Weights of a small mixture-of-experts language model, trained from scratch on English Wikipedia.
Size: 14 layers, width 448, vocabulary 8192.
Experts: 64 GeGLU neurons an expert, a softmax router, a shared expert of 128 neurons.
Training: a variant of Adam for the experts, 1212M tokens.
Below are experts of layer 7 (counted from 0) of a mixture-of-experts language model. Rows are named router (the router's row for the expert), down (a neuron's output weights, with its number) and show model dimensions 0-111. Each number is 50 + 12 x the weight over its row's rms, rounded and kept within 0 to 99.
Before each expert's rows: a language model's description of what the expert responds to. This comes from a sample of Wikipedia text that the model never trained on.

# expert 60
Table headers and categories. Word endings and header words in table columns and taxonomy fields, e.g. Make, Animalia, Notes, Position: Outside.
router:48 75 30 57 46 52 51 73 54 60 54 63 38 48 40 67 72 35 55 60 53 34 64 48 69 40 47 59 48 55 36 51 52 37 47 49 37 53 60 57 59 68 38 42 61 57 61 32 44 67 51 50 49 33 74 42 39 53 52 57 35 42 36 61 34 56 35 61 30 56 47 35 54 53 33 40 64 52 50 61 52 57 34 47 35 42 45 65 43 40 34 29 37 61 56 55 58 29 51 53 53 54 30 67 41 48 46 50 50 30 69 71
down0:51 43 56 50 55 40 40 30 51 87 50 60 63 67 43 53 34 47 24 54 40 48 34 40 58 73 40 32 29 66 36 32 49 67 60 48 48 36 31 60 51 73 33 54 67 56 46 47 53 36 37 36 60 40 56 30 61 51 71 45 58 38 61 70 58 57 57 44 45 41 41 26 26 52 59 35 24 45 36 41 53 59 43 54 51 42 37 62 47 35 58 40 17 44 44 49 54 60 54 40 46 45 46 51 59 72 68 57 57 49 73 57
down1:58 55 38 52 39 56 51 60 38 50 56 82 52 50 49 45 52 30 83 66 49 57 56 49 30 62 69 69 58 57 46 41 24 44 20 55 52 68 24 46 48 58 47 55 50 48 39 43 74 63 42 56 41 42 35 47 44 40 56 53 57 72 58 53 52 28 59 41 58 72 51 33 62 44 51 70 39 47 60 57 50 45 64 58 44 41 37 52 45 66 56 68 40 59 60 66 41 50 64 52 38 39 55 33 41 74 64 37 68 49 43 46
down2:45 49 83 50 33 65 55 61 50 43 42 48 44 44 50 56 57 44 61 30 51 44 49 27 38 50 45 54 48 53 54 52 46 54 48 57 59 30 59 58 73 42 35 44 47 60 59 35 54 37 56 51 53 56 34 48 46 37 50 51 45 60 51 64 35 38 51 48 44 64 39 82 59 57 73 43 39 48 51 35 44 57 30 56 36 56 52 59 73 55 41 59 36 86 76 63 70 50 77 33 61 74 59 61 62 50 28 64 52 42 29 52
down3:42 33 46 84 51 50 52 39 57 85 56 54 36 40 56 46 56 39 55 47 72 14 51 42 59 45 37 29 50 54 62 34 44 60 27 61 56 48 60 33 47 49 57 53 38 63 45 45 59 31 58 49 51 53 53 47 48 52 43 42 33 54 41 47 49 51 49 48 52 55 78 67 39 62 53 25 39 55 48 59 64 49 48 53 65 39 38 66 76 75 53 27 72 51 20 63 28 65 55 47 64 50 34 62 47 49 44 54 64 41 48 52
down4:51 37 54 46 63 68 51 57 51 73 47 54 55 36 60 57 62 70 58 52 33 47 28 41 70 54 36 32 52 34 32 46 69 61 59 65 54 64 45 49 44 60 52 45 46 37 45 28 55 39 39 31 43 60 60 39 49 63 70 37 52 58 47 50 50 46 41 33 29 23 54 64 76 45 29 55 74 52 41 50 30 55 60 80 25 20 54 53 60 40 47 45 51 68 56 62 38 47 64 47 40 36 51 61 46 43 59 63 52 39 53 29
down5:58 72 56 64 22 34 37 54 39 33 50 45 59 38 49 56 47 38 48 59 45 64 49 57 41 46 47 83 57 54 44 40 58 43 62 65 43 67 43 27 55 71 68 46 49 55 39 42 41 39 55 54 27 50 58 71 52 56 43 38 25 45 66 47 68 50 53 51 46 31 38 46 57 60 58 60 48 54 45 60 57 57 34 37 65 62 65 64 54 36 54 57 45 43 68 41 58 60 35 12 41 53 76 73 41 49 62 49 53 44 38 49
down6:36 32 61 55 65 52 58 45 40 49 62 38 59 46 72 65 67 48 56 45 79 55 71 57 48 38 42 43 46 47 62 61 32 62 49 58 53 58 47 36 46 46 31 57 79 54 67 36 54 46 39 50 52 55 65 33 44 31 51 45 65 46 50 49 54 43 59 42 58 46 38 68 62 55 48 41 56 57 57 26 36 61 55 55 45 53 32 46 49 59 51 75 56 60 54 33 54 49 56 48 48 17 35 68 29 56 52 53 42 45 43 27
down7:51 33 51 48 55 57 49 51 46 54 69 40 53 48 56 52 40 43 38 42 44 52 41 34 39 72 58 72 41 60 64 30 45 33 47 52 43 44 50 62 59 66 37 51 52 37 46 49 39 64 54 54 40 53 51 45 51 67 56 36 77 45 46 75 59 58 55 40 71 44 28 51 47 43 32 73 47 64 59 53 34 08 48 27 72 67 47 43 75 44 30 51 51 56 66 49 54 66 28 49 54 35 62 66 54 29 37 63 71 55 38 70
down8:51 67 56 58 13 59 58 79 58 45 65 59 61 49 22 30 38 50 44 61 44 69 56 47 65 64 15 59 49 64 56 48 49 67 36 39 49 43 73 61 40 72 66 49 51 31 54 55 60 49 45 43 60 51 70 48 40 48 63 62 53 62 38 65 51 56 55 49 49 80 61 60 24 42 37 24 51 46 46 50 35 68 37 33 57 46 64 50 31 58 62 27 53 60 45 53 53 40 66 58 57 37 48 49 52 57 39 52 38 49 52 56
down9:48 46 51 48 37 43 43 58 75 41 52 36 63 48 37 33 50 50 41 44 51 37 54 35 58 64 51 49 50 33 34 46 80 46 27 37 58 56 59 76 58 39 62 48 50 54 50 53 48 53 60 46 52 37 39 60 44 51 53 40 45 68 44 44 37 44 41 63 27 62 66 68 35 60 29 50 42 51 65 48 55 60 74 61 55 53 48 51 59 62 61 42 47 60 39 25 34 58 34 54 53 41 52 33 35 51 66 57 32 44 46 75
down10:52 31 37 66 59 47 36 57 56 25 65 54 45 45 48 63 44 32 45 47 60 53 65 53 26 32 36 52 52 51 18 55 45 45 38 49 61 34 42 35 60 57 60 40 67 72 43 38 36 75 45 42 60 42 59 33 69 31 33 35 58 52 48 65 33 66 57 69 43 42 51 36 64 48 32 43 36 16 47 68 52 37 35 35 50 41 63 50 71 44 52 33 72 51 40 51 43 56 63 46 56 46 31 56 64 51 64 37 44 62 48 62
down11:75 35 59 30 58 38 51 44 57 56 48 51 38 54 52 55 38 65 45 39 42 61 52 38 65 49 40 44 35 66 42 47 43 57 51 58 50 55 51 47 42 56 50 65 67 58 54 45 66 31 62 50 39 39 42 51 51 78 48 43 60 72 37 50 70 50 52 60 30 48 64 74 48 38 47 46 48 52 55 21 58 53 53 81 59 47 74 26 23 54 33 45 68 64 58 46 89 70 36 47 66 54 48 56 48 38 66 81 53 34 51 26
down12:39 37 60 66 53 56 61 51 29 39 57 81 35 47 31 49 55 35 55 56 58 46 60 73 48 58 41 42 54 51 69 47 34 44 52 41 42 36 51 62 59 54 67 47 20 50 51 43 39 47 43 56 52 54 62 54 55 37 47 42 56 40 60 57 49 38 42 41 39 36 38 18 53 59 25 43 58 54 62 39 54 37 58 65 49 49 43 64 69 67 55 45 38 53 55 61 31 36 62 41 62 67 54 39 34 44 29 50 28 47 41 33
down13:46 76 46 53 66 35 45 54 46 57 34 72 62 56 59 57 58 51 45 55 56 62 58 54 35 51 47 68 52 24 37 41 48 46 68 56 55 62 55 44 61 38 46 29 63 66 41 52 24 57 57 58 74 42 44 51 51 52 40 49 39 63 34 58 57 57 55 18 53 58 66 19 45 57 67 56 49 51 50 43 62 32 49 55 32 42 54 53 31 66 43 26 41 48 62 62 47 54 40 55 67 49 56 46 47 53 79 43 41 54 41 40
down14:38 48 64 37 54 57 60 60 52 46 38 63 46 42 49 60 55 69 60 42 30 44 61 56 46 42 58 54 68 48 58 54 59 45 47 49 47 47 46 35 61 57 36 43 61 51 30 35 26 46 46 43 53 54 53 62 68 40 43 43 33 37 56 42 64 48 48 76 40 50 32 63 61 41 63 60 70 49 41 72 59 43 54 57 42 52 51 41 46 43 67 60 45 63 51 67 56 33 47 34 42 62 49 70 45 38 49 65 34 53 60 64
down15:35 56 71 69 44 42 74 41 43 32 25 51 61 41 47 57 59 52 53 59 60 39 42 40 70 54 56 41 31 40 45 66 46 62 65 45 47 52 32 49 34 33 54 75 51 64 59 33 61 48 30 18 44 35 52 53 65 31 42 34 36 49 54 49 62 42 66 27 61 45 45 65 33 60 54 41 58 52 64 45 58 54 46 34 50 33 51 60 39 39 27 48 64 71 35 57 53 21 65 68 35 61 38 40 59 53 28 79 47 50 70 32
down16:46 45 72 56 49 52 54 43 54 47 61 56 49 19 47 47 40 41 37 39 32 63 48 46 20 52 38 78 56 48 55 44 44 40 52 51 63 44 34 61 73 52 41 56 20 58 53 41 59 60 36 68 27 40 28 58 49 38 53 57 46 46 61 54 65 67 53 42 35 36 58 57 71 40 50 63 62 62 51 79 52 39 37 52 51 56 32 57 58 52 66 43 53 54 19 33 52 46 43 44 59 52 57 79 70 68 56 50 32 46 64 46
down17:30 39 61 60 57 47 50 44 53 54 69 32 49 76 59 55 42 50 62 58 74 45 49 43 50 47 66 21 36 43 39 51 56 46 46 50 31 47 39 53 48 57 55 50 31 35 55 23 42 48 47 88 44 36 39 63 32 39 43 21 30 27 31 59 34 53 63 61 44 53 47 35 49 60 35 57 61 50 53 46 60 50 46 58 38 80 60 72 49 52 43 47 40 40 23 54 61 21 49 69 47 41 62 16 53 53 71 28 42 52 67 54
down18:53 46 47 59 68 32 60 52 48 56 23 34 47 14 44 44 42 49 26 42 27 46 50 43 66 48 30 57 65 51 43 24 60 53 37 78 46 48 57 53 48 42 31 52 39 60 39 71 64 23 58 35 54 69 44 49 66 72 55 37 63 54 45 36 43 40 36 35 42 38 49 61 57 55 36 34 51 52 50 42 63 64 68 40 56 44 28 54 48 48 69 52 50 50 29 48 62 38 47 66 44 46 31 45 55 37 60 41 43 75 59 53
down19:61 29 72 40 75 45 64 55 30 34 50 53 70 53 50 52 36 48 44 54 32 58 53 27 57 55 69 61 63 44 57 38 49 51 45 68 63 38 48 62 57 56 64 66 53 63 35 63 67 58 40 55 47 40 37 40 62 57 59 41 44 61 48 48 47 55 78 44 27 69 32 59 51 49 24 51 69 39 50 45 34 67 46 63 43 71 13 69 69 75 51 49 38 66 54 40 40 40 21 42 55 43 54 68 45 63 12 57 45 52 53 50
down20:54 34 35 74 52 59 35 20 44 68 40 34 46 63 48 53 30 76 48 54 50 47 47 62 36 43 52 65 45 33 41 54 62 32 68 44 36 57 45 61 45 45 38 49 40 40 35 46 38 59 34 63 57 36 16 48 45 57 42 57 59 20 50 31 45 61 51 62 61 47 45 24 40 59 43 63 47 63 58 51 50 19 59 64 63 40 55 62 59 58 48 37 51 31 41 37 52 73 21 31 66 72 79 44 50 56 43 29 79 47 41 60
down21:54 35 66 28 58 64 52 34 41 52 70 47 54 52 52 58 47 50 47 75 48 62 48 60 56 52 42 54 28 40 58 49 69 59 63 65 34 55 43 29 46 62 49 49 53 61 28 51 26 54 63 56 59 28 60 55 44 39 52 47 56 55 48 54 58 79 43 29 88 49 58 55 49 50 61 39 28 62 59 20 44 39 32 41 48 73 46 34 47 59 40 62 43 45 45 28 26 67 72 50 66 52 47 64 50 75 51 59 52 32 43 40
down22:55 58 42 49 64 67 43 26 18 42 51 48 49 68 53 42 35 52 59 42 31 49 71 43 44 26 44 71 38 57 55 50 51 45 54 54 39 64 30 41 45 49 45 42 54 66 46 53 52 59 55 70 45 66 40 59 40 58 38 61 58 72 48 67 52 64 55 44 36 57 46 45 73 35 57 76 27 51 54 70 33 42 46 49 35 46 47 51 46 63 55 56 48 42 49 40 52 53 60 32 26 38 42 46 68 46 21 70 49 43 48 60
down23:49 50 45 49 70 29 48 50 37 41 53 61 60 66 41 46 25 39 30 64 40 64 65 25 44 36 37 62 36 33 34 27 32 54 55 54 57 38 58 41 55 29 57 54 47 37 46 60 76 51 52 49 45 58 64 40 57 50 25 52 34 36 41 53 47 50 49 35 53 61 72 24 47 44 63 63 56 52 50 47 41 64 37 60 53 50 42 28 55 55 57 50 54 62 41 49 12 61 42 71 29 61 52 43 46 51 48 56 64 56 47 54
down24:45 45 50 42 51 35 49 54 49 52 72 45 58 53 65 68 34 69 63 48 54 43 52 67 47 72 64 46 52 50 58 63 51 41 54 49 36 67 73 44 43 62 55 41 69 56 51 41 48 51 44 48 52 58 64 32 60 49 76 27 55 63 68 49 46 38 68 46 50 61 38 64 73 60 56 34 30 57 74 46 48 55 37 46 29 46 57 40 48 47 79 55 63 27 50 46 52 55 36 51 56 64 41 40 53 58 36 52 51 49 19 52
down25:51 43 52 32 40 59 49 21 30 50 48 40 59 65 57 47 48 53 34 31 58 37 46 49 74 68 40 44 53 56 39 60 34 51 58 58 42 56 57 37 59 61 55 32 39 39 59 59 58 31 60 67 42 55 64 58 59 40 68 60 43 43 62 47 63 46 25 41 42 36 31 60 59 43 57 35 41 46 36 53 57 28 40 47 53 22 32 46 54 25 37 41 46 55 51 47 33 40 49 69 41 48 41 48 67 31 36 66 57 70 40 62
down26:59 41 61 58 44 43 32 67 42 73 52 43 43 54 51 47 41 37 49 48 52 67 60 53 50 45 51 45 59 66 28 52 71 63 46 33 47 49 58 43 35 67 23 41 73 35 46 61 57 50 67 50 43 60 43 39 47 37 43 42 47 41 54 37 52 66 48 50 68 59 48 64 54 56 46 38 61 57 63 42 52 46 56 62 47 45 37 37 56 57 53 39 53 70 35 67 64 80 69 39 41 28 53 66 50 64 48 43 60 47 63 64
down27:51 46 46 47 57 47 48 54 54 39 62 50 46 44 47 54 50 64 49 54 48 48 45 20 73 54 59 57 45 57 57 43 44 67 47 40 58 63 48 44 42 60 51 49 59 45 49 59 49 33 59 30 46 59 41 72 65 62 42 66 50 49 33 63 43 66 40 54 69 53 58 58 55 66 52 30 51 44 51 56 42 53 60 53 27 51 42 54 39 72 52 60 43 53 50 64 59 26 62 49 51 62 35 46 63 56 39 53 52 62 46 45
down28:53 49 41 38 77 40 67 58 53 47 47 66 60 26 45 57 46 71 39 30 37 50 39 52 37 67 44 51 35 53 49 52 46 39 82 43 46 61 40 75 53 43 64 47 49 62 65 50 52 55 60 37 46 59 40 72 32 60 40 52 51 29 50 39 39 29 62 49 49 58 51 60 35 55 48 37 46 57 37 43 36 69 63 65 49 44 45 62 69 23 74 64 41 44 43 54 41 47 37 44 37 52 95 63 58 42 48 33 18 45 21 34
down29:65 46 45 64 52 59 40 64 58 52 42 53 59 44 51 26 62 67 33 61 35 30 61 55 58 51 38 37 34 68 44 47 55 76 52 45 51 63 51 26 38 54 54 57 53 50 49 48 49 58 36 58 44 43 42 49 68 55 63 23 75 44 40 68 54 40 48 51 40 32 49 47 42 35 35 47 68 48 39 40 43 82 48 69 40 46 43 19 53 41 26 63 38 77 58 63 61 76 66 49 45 30 34 42 21 59 54 54 46 45 39 45
down30:40 51 56 61 44 65 63 53 66 43 68 50 57 65 52 29 48 17 48 42 49 62 50 66 54 43 68 48 57 45 50 76 47 54 46 52 53 66 42 47 44 60 59 35 58 30 53 26 68 61 67 26 64 50 25 46 37 57 48 39 72 46 50 53 45 53 65 39 66 43 63 58 33 46 32 63 46 54 52 50 55 53 47 54 60 45 63 46 32 63 48 56 25 43 53 55 34 37 65 60 51 31 78 51 54 44 48 60 43 41 54 56
down31:39 36 52 40 69 59 39 64 33 47 69 53 51 24 57 38 43 36 56 45 83 66 60 68 61 62 57 56 51 55 66 47 39 42 61 66 36 54 30 33 48 51 47 60 57 67 54 48 55 55 46 63 33 33 44 55 60 42 47 53 39 44 70 55 44 70 65 54 58 56 61 43 61 61 46 53 28 53 48 38 58 62 74 45 46 34 55 74 48 57 41 75 21 56 44 53 69 38 70 52 61 63 54 68 67 52 41 51 53 42 54 48
down32:36 45 45 45 42 41 40 55 68 58 56 31 67 38 54 50 37 44 52 43 57 45 58 44 38 41 44 40 50 60 56 56 41 58 42 45 60 49 46 57 56 38 44 50 40 50 68 39 65 57 56 49 53 42 42 60 59 52 27 61 61 62 48 48 29 42 57 66 73 44 41 59 44 59 61 34 48 49 48 53 62 66 61 35 61 72 53 47 58 43 48 44 53 51 23 27 48 42 81 40 54 41 39 43 54 69 44 47 36 38 65 59
down33:69 49 33 55 57 54 52 41 37 58 44 40 55 49 49 57 48 65 70 55 38 64 48 68 37 53 76 54 52 56 50 50 59 37 38 42 61 54 41 63 50 66 48 67 56 67 50 44 59 56 42 46 53 45 49 53 41 42 35 63 44 44 47 48 43 64 48 60 52 49 36 43 68 40 47 61 49 50 68 51 61 58 46 45 58 23 56 47 46 49 53 37 47 53 57 43 64 51 43 23 67 53 52 50 49 48 56 57 59 59 37 66
down34:71 52 55 55 39 56 44 70 65 63 69 41 49 32 49 33 63 53 37 43 58 56 57 61 79 44 37 48 43 46 48 58 66 42 67 71 42 52 46 43 56 63 64 47 66 50 52 55 56 43 59 80 31 58 58 42 46 58 69 50 36 47 52 47 74 48 55 52 51 56 66 56 44 46 47 48 49 37 40 59 52 53 45 60 54 51 48 62 61 51 34 45 75 62 55 41 62 30 71 36 53 46 55 55 38 61 71 55 62 53 57 50
down35:35 48 53 66 61 42 46 50 50 49 53 60 68 59 69 54 58 45 49 50 55 41 39 58 67 54 68 78 52 46 70 28 61 43 41 51 47 38 57 62 48 71 45 42 54 35 26 53 38 32 55 60 53 44 55 40 61 52 54 51 55 64 40 28 30 48 36 68 55 51 45 49 38 55 43 48 57 39 40 41 45 69 21 42 44 62 41 44 47 39 29 50 77 53 43 45 47 57 36 46 46 59 57 33 43 50 43 49 67 53 55 54
down36:74 56 44 42 52 46 50 35 48 62 55 40 50 43 51 55 47 56 40 36 32 39 47 45 49 46 55 47 40 64 56 44 45 63 77 44 44 49 53 60 35 70 54 45 56 67 50 61 57 43 47 49 67 37 46 46 34 56 48 76 61 51 29 63 67 53 47 51 51 56 58 59 68 55 56 75 45 26 66 38 38 33 43 47 58 50 67 48 22 50 68 56 47 40 45 33 60 65 65 61 47 46 58 60 70 64 50 54 52 51 59 44
down37:61 47 36 64 42 48 37 36 53 41 54 52 61 69 46 46 39 68 58 58 24 50 61 38 41 42 66 66 50 65 45 44 75 50 66 58 51 48 51 53 53 58 41 34 43 47 48 73 36 66 46 82 62 49 51 61 38 78 60 51 52 65 41 56 39 43 64 42 66 48 52 41 68 41 61 36 36 36 35 71 47 38 25 53 68 59 80 32 45 48 55 52 49 59 68 55 58 48 39 35 65 28 44 55 63 64 26 46 41 65 54 42
down38:39 62 39 58 41 48 34 38 47 40 61 57 47 45 54 56 54 25 49 52 48 59 51 56 52 52 54 38 33 32 39 82 39 79 45 42 56 64 45 55 52 26 42 45 39 56 73 35 47 42 52 47 38 49 29 54 36 48 53 37 45 41 63 52 54 28 64 58 40 54 45 58 47 22 38 38 75 39 47 52 49 90 48 58 31 38 53 41 63 59 68 46 62 56 49 68 72 59 50 54 54 47 55 39 51 61 52 65 41 45 58 71
down39:24 43 43 51 59 61 66 65 33 79 49 36 56 53 66 66 43 49 76 50 52 45 35 62 45 40 50 56 43 49 86 48 70 63 52 56 61 52 21 59 40 52 50 45 66 62 31 38 55 69 51 47 58 28 51 59 32 46 42 41 49 66 37 44 59 42 67 85 57 69 39 58 61 48 37 29 55 44 44 63 48 42 60 48 61 48 28 48 35 56 34 53 60 45 46 68 41 47 39 34 43 46 44 55 42 49 32 71 22 45 37 30
down40:40 56 31 57 30 64 34 23 52 57 47 52 57 49 44 37 44 51 92 32 40 51 42 54 34 48 47 58 40 46 55 55 26 37 46 44 53 46 44 33 42 39 34 47 69 67 34 59 53 66 52 71 74 31 34 54 41 32 36 57 48 51 44 50 37 61 63 20 72 45 56 54 46 37 44 67 58 54 63 30 71 32 53 40 78 32 45 53 51 74 42 54 47 50 48 61 58 61 51 49 48 54 60 42 63 46 60 36 35 42 47 54
down41:36 33 58 50 45 35 67 49 38 56 35 35 39 51 48 60 71 68 51 53 50 36 58 41 57 71 44 51 31 46 11 57 53 49 72 41 54 43 43 52 46 28 49 49 61 51 62 43 63 22 56 37 40 62 63 34 44 69 52 55 24 74 39 33 61 74 53 51 39 28 67 58 50 44 41 49 46 50 51 43 54 39 30 51 53 48 47 56 64 37 33 56 49 38 59 50 46 61 55 37 65 59 52 62 52 35 46 51 38 48 69 41
down42:53 50 44 63 59 56 51 33 40 51 27 31 71 42 66 52 39 44 25 60 52 58 27 51 40 39 50 46 63 44 51 42 40 46 42 42 46 58 40 67 47 60 44 69 48 76 50 65 29 48 53 36 66 58 19 77 50 33 81 63 48 44 59 45 84 37 58 39 40 53 27 58 33 51 52 67 57 47 65 79 50 34 48 36 67 50 19 48 63 54 58 28 53 55 43 76 54 48 42 41 65 57 56 37 62 47 35 76 34 59 40 51
down43:51 42 36 37 53 49 54 43 60 59 29 44 55 42 52 47 38 48 48 61 29 51 59 51 55 48 40 57 36 49 31 56 51 41 39 35 53 32 46 46 59 32 50 49 41 51 69 55 49 59 58 56 58 66 48 45 62 45 39 34 58 56 57 66 37 39 45 39 53 59 70 48 81 57 36 71 24 43 43 55 28 53 59 62 31 49 49 53 63 49 61 64 38 28 59 62 47 30 44 44 58 60 46 66 57 59 42 41 51 38 48 59
down44:55 64 49 48 49 64 39 45 55 55 43 43 65 43 51 59 58 50 46 57 66 46 60 44 51 66 63 55 32 59 41 63 53 52 51 37 56 48 42 49 58 51 53 21 62 79 21 36 30 56 23 65 60 56 27 31 65 32 36 45 57 42 45 61 46 44 42 66 66 55 55 53 37 62 54 45 52 38 35 59 39 44 50 49 38 46 59 51 60 57 49 60 48 46 43 60 59 68 50 56 50 42 57 50 38 64 54 45 58 52 59 51
down45:48 37 53 63 53 52 46 66 41 58 65 53 42 35 50 41 51 55 62 40 64 77 44 58 39 44 37 53 56 46 44 24 41 49 35 64 59 44 25 37 58 42 44 45 61 61 47 56 74 45 41 45 56 36 63 55 64 50 52 40 43 48 61 59 49 65 43 59 57 57 30 52 33 77 50 53 54 46 66 63 71 48 35 53 57 58 52 61 47 56 38 51 46 47 44 60 54 44 48 35 53 43 45 40 65 37 56 62 38 35 58 47
down46:34 58 41 48 35 56 54 42 47 30 40 68 55 70 39 52 50 26 56 49 56 47 31 51 42 51 46 32 39 67 34 54 44 67 52 28 53 40 30 39 53 40 41 50 45 69 38 53 58 56 71 46 71 38 45 46 52 52 68 47 55 41 49 54 37 70 64 40 49 57 44 40 52 60 41 57 48 43 61 63 60 35 43 42 49 73 60 42 32 50 44 67 48 62 61 37 23 39 59 56 56 48 32 31 40 39 37 52 56 47 50 69
down47:60 61 38 62 43 56 64 65 42 35 53 53 45 28 41 50 58 33 60 55 53 64 65 32 38 60 35 40 39 56 49 56 71 43 50 41 43 45 41 51 55 60 42 53 60 49 59 40 46 52 38 46 58 52 77 49 50 33 37 44 54 50 54 59 53 56 29 55 60 62 45 45 55 38 53 30 33 38 50 51 37 44 46 54 69 51 49 35 63 49 66 60 53 54 39 58 76 50 51 50 73 61 41 66 56 18 59 42 68 61 28 56
down48:43 37 46 52 43 43 42 59 38 73 51 53 42 46 21 61 35 62 60 49 56 67 52 52 59 37 43 74 32 36 54 55 77 47 43 65 50 38 62 49 60 49 56 43 28 48 32 55 64 41 34 49 37 54 61 57 56 45 34 34 72 36 35 67 47 55 71 68 56 53 42 31 52 35 49 75 61 43 50 56 35 50 49 51 45 38 54 55 38 31 43 44 58 46 36 52 36 45 30 44 38 62 62 58 59 40 48 41 30 54 62 48
down49:50 75 55 54 45 45 57 78 54 40 64 77 58 64 45 68 36 44 37 77 51 48 45 64 47 55 57 69 52 64 44 50 31 58 43 52 62 76 46 72 47 60 65 55 44 44 45 44 50 64 49 36 49 53 38 48 63 33 55 51 38 47 70 55 44 47 40 45 53 52 53 54 58 25 41 44 58 45 66 44 58 57 50 60 48 43 64 42 40 50 60 55 58 31 53 60 45 34 48 57 47 16 65 51 41 66 45 63 33 62 41 31
down50:30 33 40 48 53 55 65 60 43 57 37 44 49 43 53 53 28 29 68 45 31 42 47 38 56 44 33 40 40 62 48 56 57 42 67 68 57 56 81 49 62 33 52 50 42 37 71 59 52 51 64 48 74 45 67 52 47 50 55 27 45 48 44 59 61 38 34 38 56 53 41 61 63 38 44 54 50 31 65 57 35 87 29 73 53 56 59 38 47 35 40 44 67 54 47 47 42 43 48 37 52 58 67 48 37 54 49 34 42 42 41 44
down51:44 42 58 11 69 40 43 51 31 61 42 57 61 29 52 41 60 28 47 50 58 70 55 46 62 48 61 63 30 63 49 46 55 32 60 43 52 62 54 35 42 49 49 33 63 47 57 72 17 49 59 62 30 51 29 71 60 39 68 47 36 29 44 58 63 50 44 63 61 60 45 49 37 53 46 62 45 49 39 42 45 49 56 32 38 61 42 43 59 50 42 51 62 39 61 78 31 52 68 51 66 55 62 53 62 48 39 85 43 48 47 44
down52:28 48 74 29 62 49 56 61 30 41 34 49 39 42 29 60 72 71 32 61 49 56 43 50 22 46 40 36 33 40 36 49 20 49 48 46 66 47 38 37 55 24 50 40 45 41 72 48 45 37 50 44 26 32 56 66 47 58 60 61 52 46 40 39 43 58 70 36 35 40 47 61 50 48 47 56 53 54 54 65 48 57 31 65 53 46 47 59 57 41 40 51 43 50 37 55 94 49 50 38 44 39 51 38 62 36 41 33 57 76 57 61
down53:49 36 75 42 44 53 85 56 16 16 41 68 41 50 18 47 55 50 23 32 50 49 49 39 49 76 38 65 69 54 69 46 51 77 56 42 54 53 59 45 62 37 71 32 47 48 55 59 45 46 50 52 37 70 44 65 57 40 63 40 52 54 64 39 57 35 48 44 39 60 44 59 58 53 57 59 59 53 26 36 20 64 62 54 43 42 51 57 63 53 43 47 42 50 52 17 40 39 64 20 49 36 34 46 32 54 44 32 52 63 54 41
down54:51 48 44 48 60 60 44 47 55 53 61 58 44 50 48 58 56 32 67 62 37 52 51 61 24 51 61 31 50 57 51 51 52 52 56 39 54 39 50 42 27 59 55 52 58 27 28 68 61 49 65 47 87 71 43 46 44 68 57 59 78 37 33 64 41 54 56 53 37 41 30 52 80 48 49 55 68 37 53 65 42 61 60 38 52 59 29 38 50 53 58 47 59 37 55 66 38 40 38 84 58 62 58 46 60 32 47 41 36 60 43 37
down55:68 57 44 29 63 28 59 56 28 42 59 40 73 46 51 69 52 49 28 70 44 60 36 54 55 36 36 56 49 19 59 55 36 31 30 40 62 31 57 60 39 59 43 48 57 61 34 56 64 71 47 30 64 42 50 45 38 77 52 38 46 45 35 52 61 53 72 60 62 40 43 38 48 45 41 45 71 60 48 48 54 50 54 55 44 53 58 69 56 63 28 55 46 53 60 55 55 62 49 57 51 47 47 59 37 53 17 43 39 52 44 46
down56:46 39 52 23 67 21 33 52 40 83 25 36 36 52 67 71 64 34 45 37 58 43 25 42 38 40 47 34 35 32 42 40 52 46 58 38 49 32 48 48 36 61 35 54 39 35 39 52 57 36 34 34 67 49 41 68 70 49 55 58 63 53 48 43 46 58 36 67 48 31 37 71 65 46 31 58 61 43 53 48 25 67 50 50 31 45 51 37 70 78 50 59 54 50 67 47 44 48 50 38 46 80 43 80 51 66 52 37 40 64 69 40
down57:41 40 54 35 65 55 53 44 53 61 69 14 77 26 45 57 67 50 59 41 46 56 45 56 58 34 65 24 72 62 66 65 52 32 69 72 52 53 48 52 56 39 41 47 66 67 45 43 75 49 59 50 53 46 55 33 54 39 43 45 58 47 61 32 57 64 31 47 64 56 74 25 57 72 40 61 67 49 36 55 61 46 50 44 57 56 32 61 63 54 57 43 51 55 51 39 33 61 33 47 60 64 26 65 45 42 42 67 22 30 47 50
down58:20 44 61 43 33 57 57 64 36 66 51 40 61 29 58 52 29 27 55 51 76 43 69 51 66 51 52 45 61 39 64 40 42 69 58 63 41 60 70 63 73 35 53 60 47 59 45 36 62 34 65 44 43 48 40 64 35 38 45 23 35 63 36 66 41 49 42 47 46 50 50 52 41 43 53 39 66 61 32 58 53 77 61 46 52 65 42 62 51 48 39 38 89 55 43 44 40 45 59 53 32 57 22 48 48 55 54 38 36 30 46 41
down59:40 39 59 45 73 38 29 43 42 61 30 37 54 77 66 51 38 37 41 38 40 60 58 41 46 46 17 48 62 54 47 46 24 50 59 39 73 58 49 50 45 57 59 48 52 32 37 52 56 35 52 52 43 41 42 72 48 41 47 58 49 55 58 44 51 46 43 38 67 58 60 58 60 51 80 46 51 42 44 47 61 57 47 40 38 23 61 35 54 52 49 49 51 41 59 66 43 76 60 33 58 70 46 76 65 55 52 34 65 62 53 41
down60:57 63 32 38 43 31 62 47 47 47 36 41 48 44 72 53 61 28 39 45 56 63 65 52 60 30 35 68 51 32 37 57 51 51 46 52 48 50 35 43 50 63 52 45 57 60 40 47 52 61 40 57 49 54 40 53 45 69 68 42 72 72 49 51 35 65 50 38 64 46 53 40 35 46 48 48 37 53 47 54 41 45 53 51 41 51 43 61 55 56 70 64 48 33 37 43 38 54 22 29 48 54 45 46 52 73 42 64 54 52 29 61
down61:60 50 35 53 37 30 60 57 47 54 70 33 38 56 56 45 22 33 55 77 50 63 62 38 41 49 60 57 58 50 51 55 37 50 57 39 36 53 42 56 23 61 48 43 64 54 37 55 34 87 49 40 71 49 32 47 51 47 64 76 53 62 54 75 44 60 58 29 61 79 54 31 60 25 64 27 45 51 42 49 34 27 53 32 43 54 52 58 44 56 75 49 30 57 67 33 41 50 33 52 50 40 52 43 44 74 32 44 44 47 55 47